Experts of a small language model.
Experts: 128 experts in each of 8 layers, a sigmoid router.
Training: 575M tokens, 4388 steps.
Below are experts of layer 4 (counted from 0) of a mixture-of-experts language model. Rows are named router (the router's row for the expert), down (a neuron's output weights, with its number) and show model dimensions 0-79. Each number is 128 + 24 x the weight over its row's rms, rounded and kept within 0 to 255. Numbers have three digits each.
After each expert's rows: "comes before" lists some tokens at least twice as common just after its tokens as in all text. This comes from a sample of Wikipedia text that the model never trained on. Tokens count by the router's weight.

# expert 109
router:108110087089139125128159110145110097160155156106174144161136164175137154150137128157160158124145141113121094172108146139125124148131130117141126133136120154113072117131144136128132127097146141143160151107161104141113126103108130137109136167
down0:104108143102142157117138127075119124116149150147152135149159117140116135124112154117122102090101164154128140095114130157098130124153113158154147146115101118078119127151136105162156135152129076120109122136124124128147127110094183078107089131
down1:139159108095122148120136144146149106145158125096123120108150171107144145105106147117116116098150133146097130109096126119140133151144148140121133108113135182144098157121107115080159154129110102140161106092137088153111126128103154088110165141
down2:167150144119096160097132116146141138100141118153084114181110142131157135122107145135149135104110129110130143130129158147151116153103124086176118126147116138106107162123098114138138128123102150146108081054126136120161143138165161154139139129
down3:094126131069107151132139154106104139165137127118133148167155100133091121105151147119107113148110160125104125160139084157160147119130151120124113129124143142140143135115128140181118124112155130164126120139108125122123124132072133148130158105
comes before: " ", " mi", " +", " −", "00", " MPC"

# expert 110
router:086084108112135119108160116128124129135147177122151128136155107168123157138125100115125158124122144136136107120130171135129096123157121089096069162126143128142130106121143133113105112099124118121137133105142120138102121074098136102124110119
down0:117135139165143116121124117173083142103163168142114110141118138121139161103114173105121155123136140156123145103145122186118131125118115096135148119166105150106181142100103139155129113119163104126118123139106100078167131160099168136144148125
down1:130098096129112124134138069118141098134144126105122119130110103143152115146111136145127096130126121157122128155104104114113148161093124111128135117104093188117087107144094122112136119146130130118155199118111188114090140126106101108145111171
down2:141184161130109165124126090150119119131120127119083114102124100170147166122121143137141157119116165099132142132144122132114084133088106153105105102162143145142097133121175151152149177142123118135167147088110110102162078068117134121143154130
down3:124133174120132162104145148143155184125133124098145124127164133160118143129152099114148133079082086080128143103112131117134101144150123091140132124174110115157086107118188100154153133197087116120141161151144140148144125113153161159104097123
comes before: " ", " D", " M", " S", " who", " L"

# expert 61
router:124103143095101096126146148113115111144114168121118092105119155137125151186123147131158153122104112117119100089148113113122124120175160124097102152163130087128080117128114123110127152097140179136153103090133117151088080112081110158106126115
down0:131095128158135133078117102153116138140126105157120124155140129150103149167111131126101141140182093105120124135092117096106124116148124087129117120130140141116145089152090106146106095144161152099162135158112121102089133134100132060154155188
down1:081121133129104077142117169138180161136126106115143154137117122105129157094092153150136108099129095136140184112085103161111110141122109108139127170102095120152145142140163086145140134099112151145148109125158150107122147168134124145127132121
down2:151139118112113173116111150130120139112097078130139137142098131098114106090122141089162095142074159111050129110112154140132105157076131137139110080124134098091117081132116105116151125115156110122106133105148104119137129087111144098120139131
down3:125099139140089122112151108154117125112128144107091143111140129096110127140118104135132122098105127150116147183110124155137157113105114098092113184110159115118106128127167132109097110186163139131169123130112119103159111137143118163085109113
comes before: " to", " in", " of", "ing", " on", " for"

# expert 112
router:104137106125096140129148123136117082140096174102139131156149118146159128122097111115135133129123119128143111104120118151124100139154130122096134141126134117147086134107156151142100090123145163151119149149148082147095115066146116136177115161
down0:117135090160107079165154111174107120118108145115110111095111132119136111111144105133137153100168076118139095174113168136152110157153168155091157136139112146099167092133162117120144130122131119166114089110147139152119145125156126141143126127
down1:127128083121112139165149123070124104107132121102104123156119153120153100139125128065099140111132129137150077126118090136137116094113050133129145150143154120153150157131143056111144109126117101160119140142109125123112127097126140161141153130
down2:132134144099163125145132122145131077080158126146109147118139126117134120114139173136149128138118076133123107073163161110081160166121114139068143132189150139105151102117135150103120134157143147142141130102108162084174154149124096179120113133
down3:159189117159159141114123125182149138109137145164078116120148126118174141123175120155145113121132113108135113127114124145107129179178145133113156132106110129121124120114097061151124131098113146129149113144153105127168134115140102113143128151
comes before: " ", " \"", " MF", " DF", " FW", " Conservative"

# expert 82
router:111108139134109104082151085125096099146114133106147055169114089137151184100130101130130176107099154100151106102119120114118123174157116143119105165124128147129119111148131104135116132116140135142117122155141094146089136102136111139157121162
down0:093158177083114127080104151141099172101160090124145137153089134146140138129152141118142135108092130111138100135109197149150124140122106132103121144129143139126103128102159123096125131122132100138105115155141158127102170126143129092082104132
down1:098100138127147157093109127144061129132130103117134113136108086100121108127125075140118095111139122139166149121149135160139147110119082088124163143151171141121126139121139077163138128114117136104114093166107122137148151137160106157080159167
down2:108139108136114137101144146170128181162163125125137144115136091148166114106117132158116120143099145114099108113103147129096134159087087135151117105140159078095118096090135151124117084138138158132128105151125095115095147144090161112143162161
down3:150124155098115168165116131095124126095118115135134083144170136152110109118109134128141134069139118126131095131133113159113115148103119125128165116107181122129102091111073099128149093158145131140152152137122089113114169137120146118110148129
comes before: " the", " ", " a", " his", " office", " its"

# expert 23
router:101120115120141118143141126129105104170094136105170106130165102187145151138087122148167154123125135152106088124109135141104124132122123168089131139128147168126127084137111152134112083125129145111121107146111079179142104089137098123138096156
down0:135132140164120118135107165102142150109097124146104116110108153112120112108090084171158113118143073134118159161116162122120085130109132122165155089067148112139141131101091128101174165135155139118110084144105120154178110133130130124132123150
down1:183124111066130150136105105095104128143149093126119136159103121142130145094097128122136130110139134172122156105140149155137105115150128162111147126140161107126143160112129129114103127148130135107177108127182122145095103151091122107111107159
down2:101158119111176154096126133130128155155094091112103151117108144150150108119143115071152118095116107121158122136157137138112101111110128087143085107117127145140104142153177098153115183155111092123134133122086165100128101135117107128137140150
down3:135121088129175146093149136136084132148097101150119152084109117123124108134105098114126131105134123131181104126146115103142095135113125078116099154148091119159100081132126143144165171102149195161131105084146152124130150103123081106153107113
comes before: "200", "201", "1", "2", " |", " -"

# expert 35
router:126126113088089146130154104118076103175131119121158116161134112133103148078105107110136177127069138112139112106150145132117094119165141181125085138157129160146085107103101132163128129132166124093154102123170099143114137084110103158120115149
down0:108174095172137145159131123117127144184156114121117096141130119074094117087099149093115074128137175138151150141146140104145143090090149090131136127099100132153081141114121124146115111095164113138125143119187146130129169100116136092140107125
down1:148143127169153153137099107153121127128137133124116108168111148138099145166103175137130108088088155173104110141142128133146097113095160085137123117110128114131097107136138120129097116124129143095128164075148112113112074132096142153130124148
down2:127163161145114125079116127088108144120123154135138145092120133085109108156113164137142132132142094112139141172143161121105124103176162116120122122145121088116146102116155136116149090146125146169114120123071115110087162177139141104141114143
down3:108108113131080137139121125126142155126094146133122121088125088122138120149074109139146145145134127114080163092143106159170152088137147164158134120112124178102126129139133130119189108116146113120135140077119142119109171086119091144115135156
comes before: " be", " the", " have", " make", " take", " a"

# expert 43
router:114140125105134132124166121136100135148124180102176085155141104162161120140131112118121162125124155145161113100126130099100086150141129101126107168126130139130100130106130153177087097131145143135141155133151097138105095070132124122148123148
down0:113120127086126159161124118172089132125140158141095126122127101134128109137136141154166107142156131088141127132141138130081077091162124090141096130142153111161158125157098161126113105172059126108145096129128127103140132153117114121090136155
down1:126155116117141089195156119154134151125112160106131097114148104137157128150142123107115147155093162085113141097125114138172106091135136155168158136152168136139105157104127106102117149129114125111136140154085117105146141136121109123092141106
down2:155098103181103153075158134140133098166194138148116112129134149128173124144151107144100121095156132111154165131101103139141141124134160127105091089125160138085181158146141164093134126146149137118156135138104084100147129143103151117172106109
down3:090116113127142108126128095173148139115147143177138156107121086175119160131112109148179153115136106147144136154163128111091111099101161147112136138130123125096118163144135075127134123120123144144139167094139155160126145137130103156126103116
comes before: " ", " —", " ·", " .", " T", " November"

# expert 105
router:107098098136107151088129140129107105138103141081196146139122146171127140137133123127126141144101148138136108133119181126134132117125131108109122137166148127139117108113114160179106092126151142138147158126169113143129097094123107140107127118
down0:132131161116142100140156093167111144155162155136114111112131082152150160156132104138115098122153131101147126103149146090102131138140142106174186131100136098148133126113139093112091112142133147151119114164112128114156113138151110111141122131
down1:155124096140156086109125139124120124177131153143134118118150129141155119127152125121168097115140153106112099159159110129134128147127160131142086135119164079135157142078104135121121121062115123149132091111143149103149087138122145100127110086
down2:115157104141142127124141156105109159151098162109128165114145117126132101129152096121106076181141102111120165141143149102144094120160166115146138152153137133130182145176111116154158103146115131113120108124096101112142172134137111120139099147
down3:148115108129154127091107105116083118140130144100125110107150118157123087146139129084148155133087123140120149116127078154119110152116111104134109176099145111130133166126109117136088110129150103120163135126147118145156109118133110111107153108
comes before: " ", " |", " |\n", " —", " —;", " −"

# expert 106
router:080126110111138094149136120117119135152101114121155124119157115173156149155097133131192144106123139138128118140161140120112081147130158133101110153145141157109116107127142162135104131099106150104124130160119079192138110122127103131122133156
down0:127130118150139126099098111102150113103136116098144159122129104140116120134143129093158070114102085120106133123122103117148113117134108164117142129129130118139131134132125127100106104139141162115110139179149104150145161139088106178156139088
down1:131114142180130157107087100109095108103120164121104111112134133145109124138109129158140119054148156137158116137155116110111141143133130116111101129194141071125108144159144108151100156113139129139114108131127137132080093102105140123134116100
down2:142105129116148139156138168109149121073126087131163142124122190153138145122116160123190165087127125140140160146138121150129141125155138141155126123101120124108127112112127087144133134153149149136140145119162129179121145147163118146102114102
down3:140110092134128113149113125133110111138154159069117133081131127168145104088099135079181129143133140099134122109121122110129125089157152136183126148130124161109126132130107107148138146168123156100110091101174158170110122122132127126108117112
comes before: "1", "2", " |", "3", "201", "0"

# expert 93
router:115155079116103101100119096125097126173113174107189121120104118150151128168128125111127188115105145128122126122134156165127079136133109093136087138174133113150119120126144153137142083097129144140117105109138126161110117132109111126158111111
down0:110116132137120090149128117196109113134120153135126128106146122135151175133094175162107108151115099138145142099121159152119100101096141124158082113169112105142101135102121051155133160125086166116097115145119189145138146125128101108111118167
down1:125168117166103133144125160101106146132083129157158082093174136129140180154128143165143095112144127112109116124075137135114130133108134141114125152169127120163113123092131089117134135102158108080113133094137103122143135116143120093116116097
down2:114135108141115094126134130139112161092142142130149156115131153112107123151119127131135148146160111136125121171143116164140147096159152154102191114147133099118120125113154135122109099140124133098135154184119088122141126160106114135146083087
down3:143118137139151128152137112140119140157167118051142160157102099177176128137149123144091137100055103079142118096102147121165155123155161174142132165122125146161125103134158115118147105159118126097139115116134107127134132144121132159100144068
comes before: " |", " (", " is", " and", " |\n", " :"

# expert 72
router:135085129123128118091137117145113111095085189087171147120141125172128154118121100138157162151117109140151105130108166141081092134150129104145113147161143123139114136161137148141116117100145120140142157130156105143092105151130115124132137111
down0:112124121127162143100126120150091117136125107098114157092102136144108128149135118116114138147113130147146082098156078092142157099166135069137113140145185125115137103151170095155115140091145099182156161126141114108166131116148123147144137131
down1:123159131121126120132120128085114153109153128118157115152160133103166124131145128133131133099066109143118143220123111121144175131135133126163105113133114111095084130118099111125120132131092113144142134125100193118126103076161133132131109121
down2:124176178142135122133087149126142126164144115128132130123089164145125105108130090150146126133149158109120101109126123124117101171120106165122128147115100162126145149077143122061090131141139143143115135129113133109120173145157143130151122155
down3:118140130115083091156137122109142107149129131107111103131141108146121107155174102110139115120111119165112124140108094077129101133157148121149096074152120087155108140137158153125175110145123127148118099095124102126114126129090141157139137094
comes before: " |", " |\n", "%", "′", ".", ")"

# expert 19
router:132117118136113111127155125066094133145081178139145111138141124125105151146090164116124158106075116127136133178156158132089121115158097109133108149122087118123120141130167162117129129125129148103128125126155091138125104098121107106103081128
down0:114107175120130114103127125148117146119188158119121119143158162140105157124126175129117137138148131111111134089080163137111151107165142098085146131154115099100130127089139107125164113147106142080111134107139137097142218124123105161087127123
down1:120103091120135129133130167138130109144145146130117127148109118158105145107133100114123172119151103098121129080107128112096120130123116145158125152144096135159101131107178079183159096100118127092137108099106152151079150122141121134102145122
down2:055164125132090118177141133098130137140147140122140143095116137143139107108121135087119196129106109148160124124130094097134124132122101095112122145144111154109104123092095161134110138164147136148112113118111143109111159100158157173177123111
down3:148165157177158113133121110094133156170122141099130155124124104123098158091133163127105115084084162099114134130144163129125132172118142166152135093124152117125174186096139105091120111115122104123118152145152116127137157108137111135115096124
comes before: "==", "The", "===", "In", "=", "On"

# expert 123
router:130091133100149129126136134115070089129138130111170087140132134156119151140120100106172162150088122127136125130165135108121082133186125135097121142175124106128128111116138128155126149090129144160153101123109090146103066057126072156141110120
down0:145088113158110119117078138151117077127123129122164144115152160125135146175150062120166096135101115139152185089142113107100149128158127115138095128131155137134096129103148139136112129143093122104105080135103109112110113104119130134132152143
down1:176126154129152101132147156117144162112126137081142122122079167081192147114121163101107143074124152164120130168128122146134111120137155151129152115148093124126151135115098125100110085109117127156132104134126091167098151127144106171090120115
down2:156153171160133120126132151097132077127127132106135095098126166110163125126110117136118158129110105116110107161141149076157157145118141112103122086096128164169145103079165121109176152111115141123164075114117147135128109156107190151119120102
down3:137171132174109085164121122129130136121098168127128122159123117161094118099116173132151106139128148148143113132123088137138126156099179138155117146129145145145111173149128151115073099136153142137114123106159127128141112157086135099162132117
comes before: " the", " a", " to", " his", " her", " that"

# expert 115
router:111078143131100102131137124126111103132084169121151120132145127192124140119097120126122162144085133133134112123115177125091118144144155093138118141161136128130098089142140166127132138114148147138110147114130109174110116127137114135160127109
down0:120131134099096144135130150124164125112083154124110164125104109174093107123150110130152125121175143164111073102137128080136112119080133122146133127066167183111123153112143137078130143175140120169118144138131156134144136104125154132101127114
down1:148102102111144139106135109144121146075079163131177128156131093150131150156104111152120109134133142127130147125137144134153148149084135102158115091091126127138122160155118081098125146170202125088130168173121120130143093113166059097152150164
down2:162117123124137107067152125126138118126102124119114141177113131138138144171120161117104131139128092105130129112147105113123142170125087119147092138139163125111136115152132137134117100157103128166143134127171106151160100101150095133091132124
down3:154135138131173166124164139136148141161166115083134096129162127124132166113142094145124141105126133074120128098130137126096152153150131124126107123134122183103134146164115117105110110127118102114118112134198129121122068138138109156143102126
comes before: " |", ".", "th", "%", ",", "–"

# expert 4
router:129127120077142115093169137094125098136124149125132097133128151159140142152105139128143129119123121098137136093139167132132116138190163106097094126142131109097094130098110136186144137116140153145136166119156111182128081094123117155165122120
down0:122151124105141114117164116162142157144137131094120136100114163138097141164118123127119136115109134105179084141136081141147117090147124153158101102097119124128147129116105117123132154141174122145120117128118122123109079104121185129104146098
down1:143153110100135135122140133127141119132131133107126120145094166178187121143157100133108112143113098142125166086118110079136141096120156135106124159080119135132093157129091154124114117175122116122130142090092190155178106119146130089122158088
down2:116117134126142170111107103155111167149106159133105141153181096121095130112113155129062116156109122108136125139152139109111118142140124169127121113115104157178117142141121121134132121074135134143108094114103172119108138150147133097113103151
down3:142179123134129135133125150100112092151108168134155131111182129099125071122164106116130120107132113157118120116167123125113177128166103124118152131150118154109136132079129146179129122110112104142135106125111142123103105109169085148081104118
comes before: " by", " to", " in", " the", " that", " as"

# expert 74
router:127090130118125108087165143107109101122118145123164105149123153151127153125122102107153166117126118110152113096165157131120096154205166133122100145110156100107126118118144112133151167125104145128160112085130114168143083075119111187160092132
down0:163130127103126124149103123086130122093130065149096110129123120126149102093143131122158143122137146124128124122120092096124166150152090126137092172118147155125150145141134171177141152154104191135126102113120139162120142126155127118163149149
down1:100099139119133086140122147113105137131077116127140108165167126148128141113115135131099086159131162069142141142141098103107113136154149140152172150149125118126097120056131141177131093070139119116114124170139152132151184100145144100100149144
down2:153127117110085160133136188130098093117115090144118128165102115094130135114110110145110139118157119165141104082112125110129150093159146204099089125114153121071144072134111122168106150104147125133120108072159125130104143161153126124148133121
down3:094168126120146105167100140140116163119125168126110117133115151118145142143142149136146096154073135156148141134153146153160058167146094146131127122145133137134179159136143122116115102178116112079102083163128101139115123111113169119092127091
comes before: " in", " by", " the", " to", " on", " with"

# expert 30
router:114122115132121117113144133090078105146144176073202113106134091157128133122132133147126180173114120097149119149139154133103088146158122120113111145119141126108130102139124135135111095083166133124132113088159115172136114106133128107153143101
down0:138085101116126156162092130123130161159094105150148130137146139119108131119133156095108116103113136104137130162127112128145169133125099203134118192102155159157104105126115156153131109098152090096127153169142164134157116127113106163134159138
down1:129116150136086133111144103138125136160119139133116112117154136137106142109140144164114183109138156144156120119119160123137109141121066142116139116127127130100173096086181147121109122125080101148146082128107150113121096173155084123118102160
down2:133129084147139142116174130131124113082097129132102127122136137094134119115126168097174142121134178109190103137125106138116109142098127150118116148100074139152150128115124088093124156102080176124149134142104131123158115105157127122128119108
down3:137147086088129123114096111134114146118116162124133125163133127160058119127131126084139148102137154135120107129143110128110162151124146130125095123110100102102218143121127117102107097098125107110125172171146134139160130144110083092118145104
comes before: "\n", ",", " (", ":", " II", "\n\n"

# expert 15
router:102106140094080157092146126132114083127105161074167118152121115140164137156109122125124143108088125151151121109116133097125122130152109138126120144166131148143092132110151182148077129128150161113111143140121097138113092105128115098146119162
down0:134092139122130100111162138138094092108127116102127132100094100113128139102148146124131141122129109101165155137154130129152115143163127126154134140121125131096133104134112098130146221116142123124138094148123085125128141118152121151124157118
down1:116159136130125148108123122103084165089112123107133127127107081097147125102109112137144133123130114110104116126132106127126154092096130122120138164098165107111136119118182160164090154143125144120157125129110137124153141150142094125115168155
down2:141150148080129146104145123155123113129160156114145119108161137139109122110114107114104137148144128194150188133117106137187132149168137118150100108125148161101112124128090102132097097090147127102084164152144148114154154128119106155147156106
down3:094112148109116103134144126106107097113143130149101119116133169101156177150147125128162125158131154097112116119153129123146128133157123136120121145134150117129089151140112177104105108126104124076119138135104122095150092115103141126144086114
comes before: " ", " %", " Votes", " Candidate", " Apps", " ±%"

# expert 118
router:115118137103106131122143136102097112116108171110162083162169098123187145086105144140175167112109108101138122117131182137072154157173129129104096180117136163117110090127101142152130136100132115140164106159179082144095116090125105163171125152
down0:104118155119149118123159115103116144166107141082109126129147129098107126154084152155121105160133116177138145093123100098142081147110136114179098129100149194146124127123114131131127119121123144114109147105065101144116093087118168144145135137
down1:160088157121122151144110158120138157085136161140149132149120140126107150143105121155165149138125148096111133169145115114121119100104118124106165136092154123155146131124172185135113120157103126116133163083092145078131149086138130130128112174
down2:165114079153124155115122138106136126118177127152111095126131172100139154134102164108134127148110102146149116129121148149183120133161114157194125087131144077124135119125126121144158141100141147121118154110129115132083081116077122077148129074
down3:156121106135134139149137157170142088107054146117111144173161119149122135170127121154100165134166145152144070114094083131110134151124149138123128097141138136135134120102114143125146097102138111104123124100130170184139086117135116121125113112
comes before: " the", " a", " his", " its", " this", " these"

# expert 0
router:147126132090125104150129120129104082179112144086158146149136128166132116124135139135206140109128159108124128155138153151121125140149120096130102126130133143122054140174112138133117127117140135113140118145134119158130106137084078153132144127
down0:107138121101119116080160143156084131113109129090119104141141083127109149120141093160133103136146139166115145137146168144094133154174129167101133078109109116094109114160118168117115121111127128192069185132182098131122128161156112133140143147
down1:138107084102152150148136144151136153125135141146119106137110103159123122181161112141143121082163109134118092193122134132114132143142131113110171116111133119120156095155093141075136107144141091116138151096166140115164180126147133139131163103
down2:124079111154137110097078106140152149137126108158173103111137142161125165134101141143174147125116067129107095142097134134141082083136152152137126116127121149166113158131115136104127123120095132151188117190132117122154110136145136107120129152
down3:154093137129127130086146118137114120099137100153137136117137114138125105143116179139106146111177124120097188126096129146173150072112095118130136154102154120076127124163135157175139120085127145101141135118101147128177134112170154105097141126
comes before: "0", "1", "2", "3", "5", "4"

# expert 3
router:148134110143088102113139134131094128158140148130158056150131129164134143116123142165148111165093115124146116154124115131107134145144139132103076163156136174132118123145131126110082114125126162153151108124171097116129097136145097149137122133
down0:137137112106116111085109154167136174110136095101145149129129129146126154097151128129141139122140157162126159165101140167110087143164110126087193137143154082172107120114133077127128141154129161121169154135140122119152099138124154129102124126
down1:113125093082126140172105129151142165175102098142173148153157134135151178102123122128115149103125116170155155120112131128120157171099148151132158118131127133142083137140139083099151120116102125132124149120100110142124123161119118168139089151
down2:091128171147082166154121130123146121138129104101147167101106115117114189157123163109122104077133144150066148127132114124080140135111136145131108133136085132095095143092155158115101084133126117115114079135108139117132135132159111129197143116
down3:104147160115113112143122099122111172128172073106165119089124124155138115138141150131092095098110129152088172164121168130138131141125130104128119132146144135133138136148096118149095095181137142128155121092136110108124107145127148170122148108
comes before: " of", "'s", " in", " and", " who", " was"

# expert 125
router:113079104114150119106145126093110118173093140122149104171129116153119139165142147132125167114106118121139100155179160153114106127165134109083101134153126119113142140135182168116122117161141150160156153125148127171106088110093128118128109120
down0:116121151126117126168107082099146116126101102135099114106131134094153118150149140121090105155112146117130145147146139163138150114123099127109131144145143125111112085078080148138188152118121090147114129169145144152173132173052101105117136100
down1:157145132160147099112131127121097109111122120149143108135114109134120120125132123112124112086131182092130105104124120150150125135083154113137111144104128143155153121130100178164141090181083076110134134119124112140099099141116148112128138102
down2:134127084119106173117110120118127125137146089126060120123128080132126130181135143128150154141115099131138135132132074152142172131126123118139092107137128130132116092153116118151176148157120129144145090113067133122184151163136121099141119180
down3:102116101125158093133120120127091123119122114156119153078132123138092086149145131112101150099138177133109093126121111102138167140119151095139113173137116142159141144150112183083115142154093116163125101118095106118156106126135149151138126162
comes before: "-", "|", "   ", "Personal", "=", "|---|---|---|---|---|---|\n"

# expert 70
router:100104111105125103088164090151099133141136148103170078122141099153130117130134151131137181156124125145143100142137169131110109135161135113110081145128144131166136090148140146134100065113126117120139102132158120140120111105118117137156107105
down0:140117111078135131088108084120122130152130154124129108139186124106130104112171124146142096138114156140178138090102127130150101132101099170121133106167129108145085156111144112121129141115120136138117122119092115124107191147098132138134158095
down1:153173130138132113091125152134142110147152158126165137133113125121112096140143125166122155099084166142121102083109191149134092141123137111130066143133119121112160141102103136070128130145141133122157185095123141113095126142080126103112129128
down2:082100132126116101107119130106115118081141164086153135117084101144161145127150127135084107127147123126114109134139153143158130112116123134137115159156126087154131143134088137138133095129154098150158105118110107114125129113127151137130103099
down3:168077111112075131145134102105110135135147062121134150113135129134084114141118173135142111125166079161084130088135098160067117150138136109175110149196109134132116147126130122140099134156135124106107126161111131152130135112116128112139139096
comes before: " |", " (", " |\n", " /", " and", " is"

# expert 99
router:112139087136114136088143083119104098124106188147156096099111121197138145172112136086120148106112154134124113133112177136123043140158141129135138127159160133133136119109151130132138102132109159098139087115112108182084100114107102146146111151
down0:121098115158181157088113150141108102162093113154120117084123102134135103148121109133117054177141127091109128113186145121086137147166144072113124130120148117179130121099108139114121100133085117152172124140144165129099126123139112129125133146
down1:129109112080135105120126127098135190155153158137131148173140141110098165105118156155193119169133121145128173099091075141145146151151112144166089132119146136129122143128141119102130096140117126073137114139093097117126131137144109114096155143
down2:075127132099137160119101150066190142138140102084110126128096095113104149118113121112185176116143154141105172155134134124111143127133124094144131125130138155135144129111123166107137071104148123141105149103167101097133114123108121117131166153
down3:105149140150128170115150106165098172145093166153081140143101085148103120102125124151137141153134099132153121103144119130127127155157148068120136120135114157130142100149094186105132139118162118151083154079123136137148087152108103146148154094
comes before: " the", " he", " and", " but", " it", " which"

# expert 22
router:116093092128143109092115109147113106163126169099165118149155121181149142145126130140138130139103134125137100140156180150106108128131144104058096112140141128141151100161151171142121095136124138142161133112146120149102103100116127154111096122
down0:118114105092135123117124134131162086114109115118183114130134095100113138115119142120160128076124134124182134141106114110085200114083155122156140162131147147123117115155107109147165176149131143153110147119123096099127109103123137146108134167
down1:120171105107086117126155126151122116107145125132142131156132132144143149188139128156122109119093114127157130131114094130157157128122124154112104094108094166101166162133176156133141120099147143134141174126154154107133103120145124115151127114
down2:106143120156116130133118156105156161092161134119156135088115111132153108084122165094151143139186115131149140141185142118145152078164119119142102149123127123127148126143140159151109144132146184131105140148129134137109103122174101117158156143
down3:102151138140111108139110079155123086142138102125097142162119117083117099092167130117134096111116123135144124170128132158094117100129175131080128116100092139119156144129098137123125145103121144112167123109119119108138159088145104098122156106
comes before: "|", "|---|---|---|---|---|\n", "|---|---|---|\n", "|---|---|---|---|\n", "|---|---|---|---", "==="

# expert 8
router:126143102110109123114148108118118118151128158124167081152139107167141162132133155110174133148130116132140119148153133161113120148144144115091139133150140141143095140114109182125113079134137143109156109126144085139107092113109108126123097093
down0:141100112136157129100155146121107162112148127138121164117138188158151152106122124163139137109127124105114175049089139130133107159134112163138121113149197087120121126102132154118118156120131136110117118061108111097168145171112135135135107116
down1:150129164099124150152139130111167128148134172080103093161164139114125140103127138115130124082141144134133148133107164134204071125140077143134107123108132134149106166132108129130152102132144137131149100142139077140092165146122114145126109145
down2:123131113180125141120126086176165101148164115112135138093167108138119116150162121116145142116122146139122147178134120141110114135122107071115159134107099096140135149144129133139135114127115147078130144113053130177105121132125175143144124111
down3:143159125107167164123095150138103144130132129096100147074131114099129155155121082137131134091108119136114146142140120125151146144166127109132173178143131124133179122129099149092113149129073160125113136119126093121113154137144099083147138148
comes before: " of", " was", "'s", " is", ",", ".\n\n"

# expert 89
router:115100109128119145105173113131105087127129209140151076110138110175134134127102159105134133116087146125142099164141166114094079143139132115105141130140139136124128130151139155128139125126130141098127113146144082132097117118090093149126082141
down0:088168112105109126146126142101116132166092111126148145138134099127124095144149131107140110112105150163156155132118096102097118120101108141126142114097149178154106125148164104136091146126135103137171136106085106122161100162127159157091142130
down1:127142137118148098140118133128136149151095125117133132073106171100109109160156181135139130124156140160124129108138112151174096147134118136119145105132132159128088127128159108080101177119129097128139132090111102118135120143126087124083138138
down2:146156151143116123119104119079067173155115113112167145144119159127149180130105149130122099145143158137123125100166095125136145101116109135118152101137129138094104134141131122151165120148138164130149147182091102142105112128148115105147106163
down3:146143113137140127125108085137139142089187148126118138136092123111144137094084094125104148143070091071142153135120086132153124131138093166088115112158144148106151110099098137146146113104118173102157083129123162128124135090117089133118078157
comes before: " The", " He", " In", " It", " This", " She"

# expert 63
router:103120096138102084084148095090115089138114192130151163086121093159138136175111114107177154090098144112139119122119134136118087142165150139126116135172105139143133065153126139123130093143124147124114101128133096160100110115099114140158100138
down0:130144071169106110142111101114119084168135123133137132101169133113150110137109105128130112165134115111120152094164118131087175135082133104122086137151153097121105155075147100107132085141157119142125083138106145115111112100117141108126100142
down1:163125157097119112142147130180128077158108087125116144149176167125104181129120090099130119115098169116184097123145127100143127124114123133115152129102161168102147123143142154175116111139112160113133160090128105055123111166147123172140144145
down2:161094135121128104146148135099063112106082124111132097143160110092113111119168123099106122165157121114157123113141169154152083148156112136098101106139118145151089129149134107070113112137101126154145140134164132095112158129163135105116123164
down3:118151115132151134138153130138137133148160096144134097112154146127071121107132114139111155158115132113156138099133128177144133156106122147144165151142159107173106135079140173113147146155138168102129093172121129114117114113114115188132100131
comes before: " and", " ", "000", " which", " but", " who"

# expert 17
router:119076125154106116146120130085104094148077151119180123157128117121130120109106122129142127145106128092167114119127152131091111147134147128125138141172156117155091127145151126144140111109143155123137147127138078181126117111135114147166097109
down0:126160153154098154147158099140093110174137116130111140130097146100151131115114126133131138127174126132188114139127112125140122157110146114097146109158107074132088163078145110129140123129114140098136136129107139141090120085126127101123114100
down1:171115131132146165135137103140128110075128124138128112140108135073171155161146165126170115105087137122096127151157125106123116165102091156141161130172167121120102110120123164101156083140104185103150167120124095184118085138172103132116098106
down2:127175128091139108133128126128114117119113131119115142126166118143129103141120132113139132188156110106121135098128160136132116114146143091093124136148167133204148134117073154120146132133118146113117172098114125146155107120124140127096130194
down3:078144127139147125127152122109100168125111145069142083130189115122146148130129067120106168119139098112129137097110095120148119124133119129140106163120103126069083115157126152096136153138101142144110159148138108124131154105102123138119127160
comes before: "–", " |", ",", ")\n", ":", ")"